Below are experts of layer 8 (counted from 0) of a mixture-of-experts language model. Rows are named router (the router's row for the expert), down (a neuron's output weights, with its number) and show model dimensions 256-319. Each number is 500 + 50 x the weight over its row's rms, rounded and kept within 0 to 999. Numbers have three digits each.
After each expert's rows: a language model's description of what the expert responds to. This comes from a sample of Wikipedia text that the model never trained on.

# expert 45
router:583496465560471502530515524515418431514495493472421483490547412522485461476550433439558448510538499472609518463425439566531583513493492503606400513471513523502530507512450517502489485549491493
down0:529532486557445489535481503585556561402558447501481526540424438470489587435530428529484543470436510517543535524440557446504448518519463475493520530523448500471473545461488412533511407540473449
down1:525644488566474518559355528476427553476474537476478505520524495419485503455414565559560571527544588451563472565543512447516478503442466559499496564460534534504467506464434540547453490487476538
down2:493405536444426509509450485384507614434504487474539487523557478398479426530519459456528437411446442521517468427440526545508544570537493588509424523442503529562508507495481562627591555517457487
down3:517618478452451447543531480496465516524560517513449446485482475501421474450455558545464546506458475515477494547411405509520505536522526485505494440534480447396471475547458449520467520485525570
down4:495598567460564512530442567505498519587455556462478509520492446459535416446504452477511501495507518498551453434499508491464533514425506542596428440468479581497555497427447536496459574472515495
down5:572419419467455536445627526587487521441520521475443525495462596523494451465529456581499507443494522554408470467468460518531517478397476402485541478494473522515498641583509431441545510443520501
down6:541570427440435462559490508504480408522517461460574547525493463574603454504490415572543462439491503527484537502458472531526441565520585420496540459598474528445416488506527437475591505407438525
down7:438530518487503459522519501564454453496523447468563489407550495541545462486511535497513546484604563457590484413471492454464506493465511516490430481544557456517554449557499471564444569471478460
down8:604485442540590513471479505501419445534524481443456481507532463527515466456467479577512397490633487469524489569492512387523399554538551411491417515497446446400483573463620601424487572406511499
down9:529461457582516460531484506485435406467454420541470521532503461533487528539521473416481450499482525503527575594529533517599422532537612519409543471532548421449553525462491492489423464515475567
down10:557569506598574406466470467503521385484541344582555510462519624512614492537446572567569534515539473504466469546550450495428444487550499491478579511506370530468485428487472480512494539474584440
down11:407478383440563386511584491535443515524502550538574594556476503500573530480402574508556529601460495502504516470524513563462458509418464533492585479405500433532498505481443524471484559532419461
down12:537500593579500529506442492571491473502518547484584611496406473453558451491422543457645441472500394428471472509359533564590476535503506537565504432501504414424479468563534485450540426501519496
down13:504495449503478474503576509531480549549468483483473527595460434491499483468488485595552479432407451546414511447522550558534540534518448536537517489555550448479485499472493544430572566433509411
down14:470477452521626559560468542508559440459484532456492528437472496505497559511505575485512501526503512492482541486552533556511523493487452525456545492529524500540522513470523499528506550546522531
down15:553502550436433536413511582402535549485527553498613592399475517542545632509437512637583493534496473399580511505520636506505443497494465469459532473606495503490433478510581465493440449482477514
down16:559529472394492536520428455475549579474513447520509492560508540511431451413468533438448559464377485498614440583502546519536447492511529522476569499434448457455285528609540437453464459463523518
down17:442572424475478477506572475475377422542529407471504479554467472419487586519545506470470478496533479529486485527475522498494532382449544561441533471517523537534466514426514529459565589488485541
down18:564480484448497454552527512517542413511510485497478490512504632444468489475571404451535545579542537582537540499528444378561542454422504486486445496574560525446435504409572514500481514510433508
down19:528449472521542444442429537514559485525578506511472514499458609474504454529560492470503540546462582591492462479518595484464510503565474458549419493479546503482461475501534520525458488383508593
down20:469579436452579500520456548495429513498499522427549489508510458529484435534454495612431494393480520461548377507542471375570525438427504468540527559505461407440417577593477573500448468515534451
down21:494440522516434510603504467488491541569507503488530481517561465613504456477588592444437478517533527616496583526493551448455612470473513527534535449520550425428484517573495492578505574459492640
down22:524591554578479482513515529565445561509482526610554554500492518482437506570567437455483512527471508441517401536506540560515395467527468507478544572543514438535533471557461513476507530474491457
down23:419572492469512507407481517565513490480484530351522570542540558475545371492389595457392551522619569493541490395418531490543442553551612545515490438469558437492496519457606514502445442550559484
What it handles: Modifiers after articles. Adjective or name-start words after the, a, and, such as World (War, Bank), new, National, American, Republican, public.

# expert 2
router:512461392506538587534499467475480427399498584564519423483476414513478490503483532593429572448560478435605579513576532555446542509500486482480495534450542489526422483497492474493465476563501489
down0:467412548380467538591466508523547539552497527518473495505519542542521527471484533529416427514485491563490490468474458509590385474464494559442443407532522588396527436465498545489431474475473518
down1:448552373543458522420506396527519489556492442549549514511501535513496461450476473567524504482404480464456499537539523503456439548482537526482512479519493569547528460556510501471464454509565510
down2:594642561433510428529500546484508527440507440509452413537506529417513519450514485463428547440542508500411561512496548424393526499428422539439526547494519521511598458482477500456472454581464517
down3:594514473491456603534483379540528522482486559557449517509483395441550559497448487478433436519435545535480499406551536478524470463467521469429542516452531463500494479496449527529568514469582528
down4:481515515390381503485510432498526599473504488528466534479522505442519560510533498510518425474517399496518472430484427529613532460598505464589563479510607493436442540495543546383490508537433520
down5:492482548526503430464525470533514574517474618583497558542435547546411454445530555519403530532439517615460518509404451562468450452478463458492435501510531466550490604520416485468426526552489523
down6:557452484591478487546498510518474415524504472500528472440466503498478471527490472505513614536441498534507522482489474439499472507441543482493553487450555522466567441505617534366491539480639593
down7:594474356490539447516545517454507484493512568485511519478533522546459564442443461527545462547437566472447551529546431421520552432342495526458553541483468508553485492527500517498513499446603402
down8:501363462478525542525491457430382489472506498350529526465508540405447495493534529527479493452491545525390410503488425508503455502580493528521455491528438588561477510479510534487582464459491510
down9:545522508510545555502459560524497537522454496560554532492470500439499528463498523459548420515582496413454658502590451510580502561559477462583472511447476531415581475519444514575524511510564434
down10:491434482624479554414520560580455502511509565486569643469515553449499562483485547460559488473508590462560479519430448478509458546552459542531516454475511540537502474478483396565439510504557584
down11:527522645435446526620521538562520442569490453560508467489532598538478506442535538466503465475493487567513416384500564513503454551563451505418422436393495505540430526486572546433484499550473545
down12:571469500469449529480547440525499417542487561394410573542555484380460417554550453482487462427532415457591486474480546521579486540533539434468465522583496496653512538540509544484516459538486351
down13:565490611449462542483462514471560491483467502578439460503512454424542505466477534477437615502401581458459499557490523442509497492463575418494423579475503541452503494402472537369489503517438564
down14:595544445481548393432599464449531497461508431430528440408523510481490554569504511586555503452529501538478534468546580496503463567585413533516554548513527545556521425554513490506461491463477481
down15:496497541366464486520454602494502445523513405540557485481493579555509556400592512471443527515481449566455522544492560488563501504476392528445502519558500495475547501494496479554502402549481581
down16:454441454475527438574513558512443550554511554476488474533511566523433508526467418466440413471433499469522529461571442464508419517484613544448562495487440575640437544524542490501483520538439533
down17:472475529493424464522560479491508429563499583551459450553484551515482580606490437462500492457531505556572379520500440521591574464497547429438554501461462466557513446557458526430425505492532500
down18:577495429420514480512563455556431461440508494563408482486469569551579574559417556503533407519469518650432445518457432545461419397517492515539489496481550470419475460527494611460496548565426413
down19:487529417537464568480536537533494555503509533443501525522525579535452536484558571601514465490536429430476482452416545425580413589558424480442551490480522562428571525554504453508536497456460521
down20:455457589512481570553496565491465365533471442493546542470572432517534516506471499492344524531494446556480521519486539570522469480528559528430461466643533443532477445509569517476481522375620529
down21:471494625458494493453510559519465469570483423522513517399401444447461538427464460384647467549536482419498475533414522462539565514524429528397558477471462486493520551400444486565483476457469493
down22:482436468514529523551348452495464510549512451444486506525478558509527438463388437526564454458534521460505540536459486586513451423588571475433466483553476488546430577508435479566514477463512453
down23:551456453537416477570508550523470628493478552396459554414495559503454482519460531505455429473517516540380559485513533546452468447584552603517554448529586485528498574453477551496474506576509470
What it handles: Possessives, clause connectives. Possessive 's and pronouns (its, his, their), plus that, because, said, found, and the able in Notable people headings.

# expert 41
router:611447491468538493528412504555536507482510459403493450389447386516513534463503459501525544542507421465550544441513457538468529585531443433503392509498444435458479446531589502530468464500506497
down0:429575459516462497466511454483427442499509454470475568513564525487467570566414492511453399495590596541517493616510459482546515476376517588578511475411621576516492504492480537496537625412505376
down1:453507570481484483453563537449475578423483552599544540450493435466480513509528520549498520532516520576498506458493578415526540519536530474571526393497582504526507490574461451536471512449501450
down2:545606455487384549516514517521479488574493516546486490452544508470532492463523405503528562512425509539484453447557519452454486519505537418498501457479436464486521517656417587406467524485515501
down3:588366466621573569519502452434580548543507487490480610487444473508477501471589364532525425556507538547515499541514452503466487504489522469535596477488477406479388490493587520521605633494474421
down4:524495443482572596477520575500551484598465525527411507534496528426568421394499437511451434525573465547477501501566513375484577527511496429522492434452557464486615544538473458500460483443628512
down5:502506451587388478481564454475471533453499487442574474509527457566493486515464533580498527475487550563573490484521499514428414481468498499631454497510595491428489490508450469428383584550566544
down6:539460510596475528522424569529518447388494458547483470469552442491436541534459466512501491483429519526490479486496638447545441546572477458494474453479499534460498453491492525398510553437569514
down7:485534477548533442431479526539599555506493558418552577496650570566329453467510507519507568498426479545511464494494488506554503537413457497548449499514517453499526501488482603504536526496537595
down8:494545448490433541480530576437537546481514512492542490615507627499496521557475578503539403508416538413477485513558455453395514460532438470492449523536489509504475442491425452446509418411576519
down9:485517440562563585526412595497505546460548550607507488549423614532505503506519448487465420547534445510588455503539651522457416433476493436490456474459509505441530545531496509539471426510519457
down10:525492543478459529507451515516541544521525469469403482470458460549547491508523558527424458533460428390411475527479563585521461471401507533426484401498529636557474446392428486519441427519551536
down11:453493449514504548530551479466549549401517561517582433494453547527606595510550370535485506566499481580499533569514515443467422453473465475480500511502475595422561527513456539582485433514474490
down12:500435545552492524473528500471521498528447485422498505628596491553411532576405591564519462474432515498439449416452503492563491547605536475526516484514451553491457505436557519404490465573474549
down13:423524428443505455431568498468463448510563641469485525574460528480512430569399549411495404499481574524403582416585565500471404509494513537471468508479554492473517517575488497500532523402518547
down14:467449466527433411575534526357469453508525456600574539505489531449555553495505541530557542471544509537520548558517498403548472522498496512480585466533507475514468560462449430522488560529531439
down15:496523493583488380428573586416398436467546538527486540532514566443544518528433491471508511624543444539455528533516482519503549470383441471457466501552562565598502541508478483520522504410585510
down16:531477530507588516517507471396548493519529546500514444464498480444506462485420481493537527388596490524421545505516585506453423468556520460412460631503475551561386508462454445585488565535469491
down17:490433496482564447498604380555418476443487503452561459583451541465540528506391461565445472527488570530569529559427568561460572543523500494476521557603513478517492600521516496555488562521514504
down18:490499483454502527571541510452562614467517506499517395585508538527490472548507448536574532456495414537524470397447486484514588514525467418453433483448533429575506537540520479628562484437503485
down19:445481458420516498448520512445599523458529597513592517538459544454546498524546489524522523623451475501434494483492583408559499481535410421445491532436515574528507509540466541483556516415504456
down20:513562504538500491540577423456594482446508425455584453577447508562473481437536529482526492428466496544517483513474412539404517576516495527524515543531597500489565399433454439547527493551554515
down21:470532542459460462430504510465522597498518559458455447438589601473458592504513490501498475379518473478440462535443572453558491475507592530496512468471497464475428554542470448459403592509577515
down22:482471464527554467541494534573515491468552588460493516437525488511406533456604483532386546496510468503499418474562552571563521523450553546400493502489533441496535541604438531581473496550504528
down23:520478436522586488485454537463442454530510490479568569464512622610550511577385503534489428537558567480500563477517452497444461510455475455520474434509564488419536467521509556500403470475551506
What it handles: Semicolons and colons. Semicolons, colons and closing brackets ending list items and infobox values, such as reality; or (m. 1946;, plus dashes in track tables.

# expert 54
router:571545432523431552582543471501493540498501454482495465498452461504450480478442423548491566524534512475464541569531495517540521519552455525552382496512468538468488413473515481463470465493518486
down0:466472554487472438518555483371396452523515494521545563484476482450540485453480540471458524596438540487532592446525488542534472493537557496473512516478555422550586508470493424524503532472515524
down1:456490494577515442467531442520546519441475479493521455500468469424604459529435525458521462547510576482454532535468456437459529498555457473453530536478466552531570526529453481603464565570539546
down2:500447541427538479577524571504464453465551457499477489482496567589500459523449559471530517477396432485539553470444542550505401499485520457507510472418552522545532461592539515544534506469468486
down3:519552416473543577487566573520513513538497524392513520483439538589482450510521447439540500433485503559567542566530557538506539492509539485466467485481583541479480540462412532513512470498574464
down4:510570525566484484542456465519487458487522505437529523580476545479401544570421439450435553565493561510403438480446483552481581446526525622524498527566408547414503514502546511509548473431524472
down5:516509509565503421537529463472475556473488536415520472515421488545481483429475582519490587526520469565531487445447586555465458420553467492415583467470572404483545406533444486514482557484492515
down6:490602506476465480457492548479499386550502617398562453504504526548503523489502457506505641520577432507471558511468541591525499543544446493475523490519492501559560433549537510518534451440451512
down7:409497452552483460465556529521458543492519517488499480493490551520508501593425526511449538468544501413496477492379473535459427511500464508473491481489529535540451489577462476599418531466407470
down8:523460456478380411547495526549411472511513522501508504511561530477417552562450463520535474558464531446489427508469509526452457421526556503511455528437484413460533530507465440550520559526515468
down9:544482476469531571574508442517513478622499452511557473535459578538478569479548447540450499465523439386538526483555610532530472510560489483522509525554536530489496526541569468538341415501598509
down10:504543525500468433546546501463592528535470443413525511473450499554489523534487480512577463452483458455488534465506481472468439512573423496558504580518526499544371583506487519525481569411566542
down11:483525511573586545500531438450526562612488528596472507399480507431609479532539511549587490485521516497539472511656480516500536512560522525483427502549489506503465535452505467564454493484519612
down12:507527492448575518465635523540451541460497518543475540483600553474452381569477503502439434454469596503455489543522513554545551541569468459492475423517481566404506603434484451534542473537509423
down13:450487457491553507470532552539434430394514605441438603426508574512495438594449442403509532519529501533501479503570529519494496566564489523533495546526539442532433487478455499523509492529506454
down14:569482540450488570457456497309490562541518513420468442478490450579392417607519450524500436500558533420504487537544633509562455583500489496520512491553457550467457588560466403588493509485512493
down15:454525494572492517469494523476559450462502448501454528533461541575541459519454541491446438513463491522645403469505712574511446528461457517475533448453564558526503470549449553455427484515491497
down16:562468542477513558502517468496514477558476514505525542477580436595538517567411553488548547468464502492439544391477463497514466553520481582478411541445571483489544493503566551545562455553486544
down17:491480471463508531548469505483482561531509537556475514378528468532524418479520530521494571479534495497461617592520525570469538459588498535450498542475591406541509442461448496520419485497384530
down18:432433543531528458511506414413570447439527603463459447515426547438540543547473424498463427581449545365411496476557440497478558533573420455554525497561558473478574520401439516472534489494519463
down19:518411424488487495495517548490524637581509515503432502587566491511486489488484510499433532439444456506524433538494414483502530511425528485617433581430461515521458518553465551491470518656477440
down20:438480413524448491575381482511509546455501440365545559509501537554479523539479461502437541537470465498567500565597516464507535510490484513472530506524513560571400460598414496518455543638526531
down21:534459514475462521521450541584491622523472524507450537575538539387486510511497536492483520527551560465440417485412435459495562472533444472514403508463455423531425494530511499541454463568574511
down22:446459569530484501422573491445463466518502444513408567554568623634503473454489537541497520430475458691554564469435484469529502474541562545521449451521458444518463571577532558557487444432491435
down23:569595496472508545499528442625518403473495398466522470402427614547533513489493595568468480453597477500523484517584578413558483562506492437491455455555416509520534503444518574530495539533514458
What it handles: Commas and relative words. Commas after words, often fused as s, e, a, and relative pronouns that, which, who starting clauses.

# expert 31
router:552517376558511545550524509543496422450490520449524481481466486517457503477409515511474509546523504521423546519581487567489584493562451498564462660464526441493451503542529460466541472515535481
down0:514521576460481454500544423514487505471549518449492474472477487461498416509426512485521457461457522473412457438509460596491524496511579529492540496417500528549480508418415435536485465462447546
down1:517419492461474500569623484408491498445513488484556555531472499465540494496566562570466401472545481475341504561426447570472536585519449601476532563477537557488431638465467463492616505565446472
down2:486559509492536517552483528516520495578510464523435436509543568479472468464523582507511546435536535536431526448520516476511469572489449475445389442536497539604492517454536453478590400542449521
down3:463431542543437463396411425477552445548544536464462559578425441548463446502498443521524400481571517552528564492555489438589447473502570505469546464464501456473448425525490410496574547492536492
down4:597440483459453520508421492471455448461519494502501616566577378454498538518460436489493407493496508580422536386523557497436530553475601557435554577507496563495509461510580460498455483554563470
down5:503524565494536515584431492463456448548452491511518488566473459527470461467398504438469471505463590503499529458410478519538486494549422551461394498445447543528555506525486419505578479486491570
down6:546537588514442473467559480507486454479511512567469608423514499466543490619492575532462512489489566494442480499538537347394422535543468528411345450565527468458527438428552565521530482405439455
down7:577527451630597514479486474390536452476544556466471571448538529518423404525398487445540524595428500569454473516501616492481543506522506418471585496423509485515441561557419517414519544660467558
down8:483605498447527537449515450615585559511508431484534442533537544447511458537512520425457481618498526476568426562506456593448552434518509472493466475520433547493535496522551531477472469505590520
down9:443466462529418513509505528534566480480461498484456528496564518497518493592512584507488439559532494433501527494420587525488550528522389515462394435524426514396435596470566548490522520506501571
down10:520552560501454580558440487513550487572509478506607495500397513450578479567625427520523579546534495484508472511498499437551396466478460484437509478596450527539560493431446443476431507547464493
down11:551492556515479460512496481500437508422549463525486551518617515495506434594505468514485537486524517480384452486392517517521486351498616501490443546525504456422475492489419519450514499429518510
down12:512460437505463459426518507538508546451488512544543453519519509571510519544423434589506502538480468580443500519462558470484554554468476513505429394526520573427445484437530572493564555431512602
down13:490513414517525472448472537497475550449492588507499467567573463595625535483462460504562574553603454514521521524553521595509529497535545400512592492493481514475423343535611520418533505421486489
down14:547512525449522537375524466538513533494514443577508486467548494497622458434624430532540519437541584589473533548576532473436489484481482453529432482510457397398537542483530444572533429454506578
down15:559427504499516477556528522588491500478501543493536524475442499513473555470559520551523469453604445571530394454504509360521497441440427421377536431559534557540577609517502528456571514476497465
down16:408556370588511486515458487501528514593487502421584518438563510545468417461530493521533516590569403428513482581505579498500473536452472518529528479490468430526559509468545488506523513486503546
down17:459549524559395538535440463553565418552506541485489526498427486493507540469471554486541525494523516477471561457529572536425521495412500351504506568546403569500444555527510534564557535497466526
down18:417391457442440540598548542492456527580498454521493532440479470512526517449479578570627481419584479470569433537472430545527445511517490582594544413527536518428481487485541529510417531538470481
down19:491510463494438528442507570462540584572512446442536539438487551512573478518586475480467571528527498444508450510563537621469487504480542543522503469561558575619522500538576464563470460420530545
down20:496492414526550479515443559493378569558518529485479564490572521514603512578574452530526517578497482479498536545516498413507481511545529475484440465542569476486473445503492488502438444530540433
down21:567452558472446559462505486551508493454491454513375461444382525491511541497517555498495495549509518479570502421589457464452471581532551486478464429429483562507454429458530514503548372486485462
down22:557542491486486471494544489529527465460520534504557553447575536646532580534493513497441444593545492557476454512530506481484500500488448447504626404570566424518491528544418441457602413531496454
down23:460506513549491532557405512483504476508458474492490550594459371498461545534571523586486490477582471518532465509504467458556458595556453509584515449467497454452546484438562571441500480415535387
What it handles: Of and and. Connectives between noun phrases, mainly of and and, plus or, but, &, et, de, von, vs.

# expert 18
router:551559510489461515507494547472522538427499476491495467474433437514448477416493513448497544509517509459539526486526576639463587529521380446470481477531507477494483485534474505499465471464433482
down0:544568595467452569507554590466542544594505622487541419515461489458487459526534657515479538448531446487520542529490583533544514492458513471526498484473432449491551528553471552431489561612447469
down1:531478504521511604567493385495632524535522555486471474442386460461559505479477538511533466505535517432533509468613457386518555454388495460499542521471512514502502521503511516550485537525442516
down2:524548537528513445416564494509461508500519530523574505514501517454555544501462448456543497443453501488425533522529466608478498476539501489482425508557447492507463441442417514532461474505432499
down3:452558478548541418461548450530582452494510579441472577483501504568451539482530519483583550400537510531465498489440506597501525556591549523500435533501515580548476444576510527562540588435478569
down4:483493460476507578544436610424521381497494510543505482580520440539508509553565518502398458598501474518443575553527587518564576531566594498612545488455490506503563486540463422549485531520494557
down5:489552567488464485544507545550463505461475493477451574448490567490502489530537494534521513507485434571442545463501518491524532526488502586542549473539508474471507501553420462524571528582524403
down6:478425643603492515477538411501479536547521456547454504509524501549469524589526533434511470504480472512588605515485507479616485497478430530508547499490555358479553479414554576437549446578490514
down7:481534469526453451498506607480605462401515446529512540529473521441571511470609426522448495552434595477525512461477515493556418446527539593492522539536534515527502473486491547488496464473482564
down8:524592496535456445454534468473497554479482416547569477504494508546516468468444461500505425522483472389457551471636461414527491440557410545518506540565454492581436546407521502508480515495483474
down9:553484564516488504474497500558562515409510458499511507537534467440449534446454527596501470444510464491440452575548474504455420504569544528471477554515501527419514518517581500514439582485484630
down10:539572524506507510433558517439555485598494461486537531553503478500565510504387548505470563455532457444448502582480457528456484418522473514519479532515546550449508373365420503466500505470417502
down11:539513462461433572504504542488520477587478473444533484550560510519520476443508465455401512515474543514465501456512565552554528435485567466466436529520496417385462454444504582426602536396498515
down12:410457406436474521585442521428448516390488448443516535625582533473537440607496500610475494557463427609512515429377516453455532541516518541506504406467510506450473545537444462511540498480599588
down13:494490409484558470489572536513486524452490525569497434606466470451434515492517514556522538545331500555491466403356551480426521595553495600538440352536469466473472461516514474552571508466534498
down14:465542529520542463418545453467495561441510516597555507470424525495523557485488524516394522481507429447537383474480509432465438569475448638509510631465523482483504581492514499458394430543486496
down15:492475502540492505557490482513532607488505420576522471512489561455526568573408537484508425469469450499519508463488501452490506497520505537588449488489546466480496401441525456566427433466488497
down16:545466536418491528485468506506515545547516509558524608469574473461515571460552501494462535486486501477351379413553428462428475497491567465465510542469495576530519535558536518549573462446543528
down17:502562510542465508525510466521535494421505489593508476512513559516405527562454534533479519585596462613602489474410532471513510544437556549500480420539499510471485508484563481428518518500467549
down18:473442566512444508465505479584531566471549441506396529483506527568419409528519548537479461508439467482454412486479570486509445464540529384479485400384492461430524560481510590483528502500548485
down19:470534493574441449592489502490541540474507367380573486481465565486494536420567418481463565476568550492491505558548497402519466546535441572531487596478425488486514487501449476587424460541458518
down20:499433590492461545538479525469524482504513601472417396629536584562465463514467486537543453564500526506491481546507493550495551493538527592506474478531539493445535482608471507525475504443445533
down21:583507514500405532399558478490527563569515453483519414497444542597440556382475490593480468514601441533503493443572470487536456506399518485526543505411538529433532567529457485465431516535466473
down22:554460505518510523498533507527460519515505508563498607452535507500555509490495595591466529393566543475458429443427353438452542543508583569598470518467547483483471502562538478461545453495473560
down23:474450483483475460479505485436495598518547499505540536456530512517580429489535565483479462522551553419476441531445518454395514473465513454497446489484456486480579582467441582514503528538505501
What it handles: Linking prepositions and conjunctions. Prepositions and conjunctions introducing a role, agent or clause, such as as, by, with, at, when, where, including, became.

# expert 13
router:565499439534501543499529512504540503547509656420441462500460507494489461499490477479524559450480573459533565502510564518453558533605448431509420573449517499514429515542587525477491460468501456
down0:472528429512611593410567432527553527567466552531538552475451475439477437529469515449408432505459500601580639545475500447503524456488528587500432556407509468591492505539488474482528457532592576
down1:461468460544534537555500501480550498425517566499462436587461508481510402613444532500462578498520460509572591529433485581506504480451477555540466532452516480471515500595463481495561590419487538
down2:440569529618448483576535557465494528504481459490572512473462522457569562476422459519454454567473451436445512439507482461509436541509532515525548451481485483528566489556568532558380510526520498
down3:556511503444406485580478461455413497505518502492434501535494550458401371567540508461498532510455430400473576395490552443574505476512493517502428465487519488501471518551474545447477497477563457
down4:507563487482512533491585485531479411497486459458492487570448549465463491508512477472473537473508481596536490400543560505424430480427546482490510533552557501515490435510454620536485536435572536
down5:541523450492483461571420506527497594461498500491400397563571519482549487429542474428525575459451502449621509577516449502512545531466494561538478481488541499508523451600569504461477520434577531
down6:453487549490498401575623499449481558542504502480439502504501420567540456526555410520542473458473545439528444493482490486492508486513531587374449451505520459589582488507430536538572535523526467
down7:494503393525472415427453395562525507549491438535542439492513485505405487437472490447501537576518438440460457515484398514472448449509493534546545457526477456485479521544532517565472602494537563
down8:585494563555430433490550425431389522594479523559536544581583483564594570466518441469553549527483485482394432507556526505480506469480543483408462544509568430503513500577423552483519496444511503
down9:517509443597551484420527486531517420517464484591490559558448493420463533465618504453574456545573500465527539511510496512443473575479453485452432477510504436584427546506480478506481496468520541
down10:487506467454542503567495451536495488550503490492440479566555486517536454477396511409558555455519488495544434495451486485515485514485508477465581518421550478470495480510445624431464458392402518
down11:485478455487504528445506563520546453544502503519578524519507486478476509521465477492466485479470475529498506485542528442596435604473477372507500516494557393608517464489544555537538471439504444
down12:536517500521435469478526430471415570521509529465437513585616536367463430548479464474504545476416511555518440391561580532509571467436611447491640559534491487546561512628388517435502412463526511
down13:446546562549585541510456589506519486541486487485449429555552528552540570457523493524531438500411465583466492527439549396495555451509546518555652457525485498430539506491512467465508444534417532
down14:445501435445464461405432471416541482509554495506471558503555562510544532484614465408474515572526447460429414508433441482501529513521557527612517525535476519522541407453516473597591499466518503
down15:486418455471559445432500486545457442506453350385494453595506546506515566548527481538483477525508457460457476529505514542520478472538480488523514504582484516564513487593515552510573453525534491
down16:538589458499563484473510535439458478531498490520589544416490565474549499544553524476421503580472484496389508479478441513514541495546563454400527510477408525541479501517492470507443498461518472
down17:521525573446474505532524525537575521560560515506478562415553583450507472527501474504538431621456475469538520538530503500576418481592419440485455498408520525411513541511478437509451524495488547
down18:465620419509531484531580527578429366494464490552491420514502479576433521577505451451519492391551456524471395476388477527472435578470542582430449453517550373594444472504491454547518524455451567
down19:556508551464446563406505482461499515601498603442543464473373499418558493429607499563479483504582501549496540464546502436447473453466463457512520538484508491508465432483431566506349575417598486
down20:419556403515468479464546484526517517544505522578540483532562437538472406542426499479523523397493505488457437475570513479424461465528589411516539469488552472578470459510537527488482539423554585
down21:451460440496567509568450570465551541482486472587586531650547524544545626513418517508471497545546400497483514438532439419380405521484391527559556486549421484513495488548519484562491467421411419
down22:426494512420496428442473479395481465533481520548484530518498458432547578432481506442585479546587513483505518551514412511572522489499505481414561477452524431529506523487464547502429529500493508
down23:376430514478463579398497526514501480554497437479497585513539479509530500451431486557541560484470498518534453467494431336473508530457455555472503471571522510458483526447429574607520451558561571
What it handles: Mid-word fragments. Word pieces inside longer words and names, especially l, ag, od, eat, as in Owls, battalion, tourists, Jagannath, often in tables.

# expert 42
router:541492451529507538531515497551450556411495497454565462453491458429469522508521456525450501477538537534495509498467528582477585567472457439457457474416508510522487525492494572497506540464520475
down0:434496581576569452481524517489493506492539425512485504496468485542504504495451513426567487456566529445552584547591455524494435537436496502556564511502440453479551506415545454511425505435486431
down1:511487557459441480521461482433554453429487440496422512544590458503524589487487531551431507496515569463470457501506409557549481461554412509527508610464446566463519476495562385451497525458495560
down2:469466454401490520466446427553472459457467509509435571472521520542447525491616415412563525508478531384505503469480448589608506484531511574483492494520503445499431535564516426540542539512588535
down3:493468456498596492390447504478430513455486577417530514616520520475492557511440439483535502585523541419564427548534406574496512429437477452476528522519544544581499488432524440410491517492471548
down4:518365480475565464606500489546506474520497603550480505532374515497507594540510463496527607448537574504447539446537517520506480494537443442379464503486458651485450580486509503560556534492499472
down5:421561498480442453535498536488528506589454508437552426476520531471529412494575559439445486555481450499439483504631544493480519507481470589506469479452538496583486529528545503523494469456480474
down6:469586406550533511494438519478452488507506597535553461516519560454537399475526478532517493548463446513519440558518538583425475495530470468524455443435533484478471436515437466555448455524464464
down7:554547512473411494496382566495572518531507500564438485560522476524441498474521545533496529496564517557459495521522443492509444394519568415585542516431539480482518580530508442469477508549413444
down8:520481489511466520490567448463470519518486503580497541451439547490460476461476422522502481534525435476454518535575531549565492437453577549607517590578546514563482506517556420411506576449502537
down9:531492471545501613530522467522471485467476459449562375562435525406473521370459337563548440539593500431521524499627515537509429513414475587511605591556544556487609526518519470581529488475506607
down10:509491528405554525518630506515513558456481522498549557436542523552460556507528529523515592548434464545472530403559429468549567518557475480533423475495526542577465474486443550504460398500457379
down11:518493603533469473506546557474454547485477513580502544495480380469519517525546498587442483492467466508433439548536560535540553513546571411497541466439408475455562495560479554403636447427519504
down12:542527562567530533460408468456515400520502468474610469499527558509515364476532455438492518472473500526540527622446555436552555500466476582531560499538549517522448490448509468518515420492540541
down13:447528544439536508452528505471478543524525520497452440532444530394595480528393383446490639420522439602503528512577498450474517450519557430580607522464514530509459455464475465429537509537533503
down14:556545496549562510545583466587506537449495476478575460446517502413622469527569450445487503610455446494495476497527420460484507613527447509482550456462471518448497452509557465519500418481498531
down15:528429426449479439544525430524477464344500451449543506531467539509486589451475496605548435509513497469404374455493473479436457532531551504556485439551402579447518540474536506537558574563492522
down16:572493443529433483521543489554534501507536472508536515529571549589531482491462437528504517511498432447500564514553528539602464458508513536474442466511580515496539381416530476575549444422449575
down17:507480447421512448594574580541558488404504551434490445557465471436441470538508453462558520417471573435478515488481616537460506518446535450505543511586539550557524406513551536588476533492536497
down18:488496594451571447497517517537543560512541584492464544493481540492575465500482521559507574463446524495486508482437500480507510563520413425503425387507465467532538521503524604467590477599451524
down19:469548481496490501457478505507441455469520554572481482543568498467440540534544468479547413524452448537485525518474444492366574426478570480521563521428532548545451496508583520494544640420485499
down20:518411552463459538547447523566525467483499503583568455455518515516436566430511461552497512421498421568564502538454517469457472541502484485488434352469536460485640458471395607505531516504553511
down21:572518570473467462511489522538436553477439509472531511534585581661538397534631463556571517490473499544558457476549525370430475545472496450485473456553551494556550519490482446516481511447562442
down22:496465494511531518500487551458423544520502551439498536496403499471434464475556549480506510538558520497476436472590532595579457549473515490443471572510426431424452542527417596454577466472551428
down23:457551591497547444483540535431516454547435463523512456437519454514565519526448499503535485481517497416441544502533508541566499561561530443506494428494412519501506525476523497492546461444480501
What it handles: From, to, table bars. Directional prepositions from, to, into, through, table cell bars after names, and initials like J., A., C.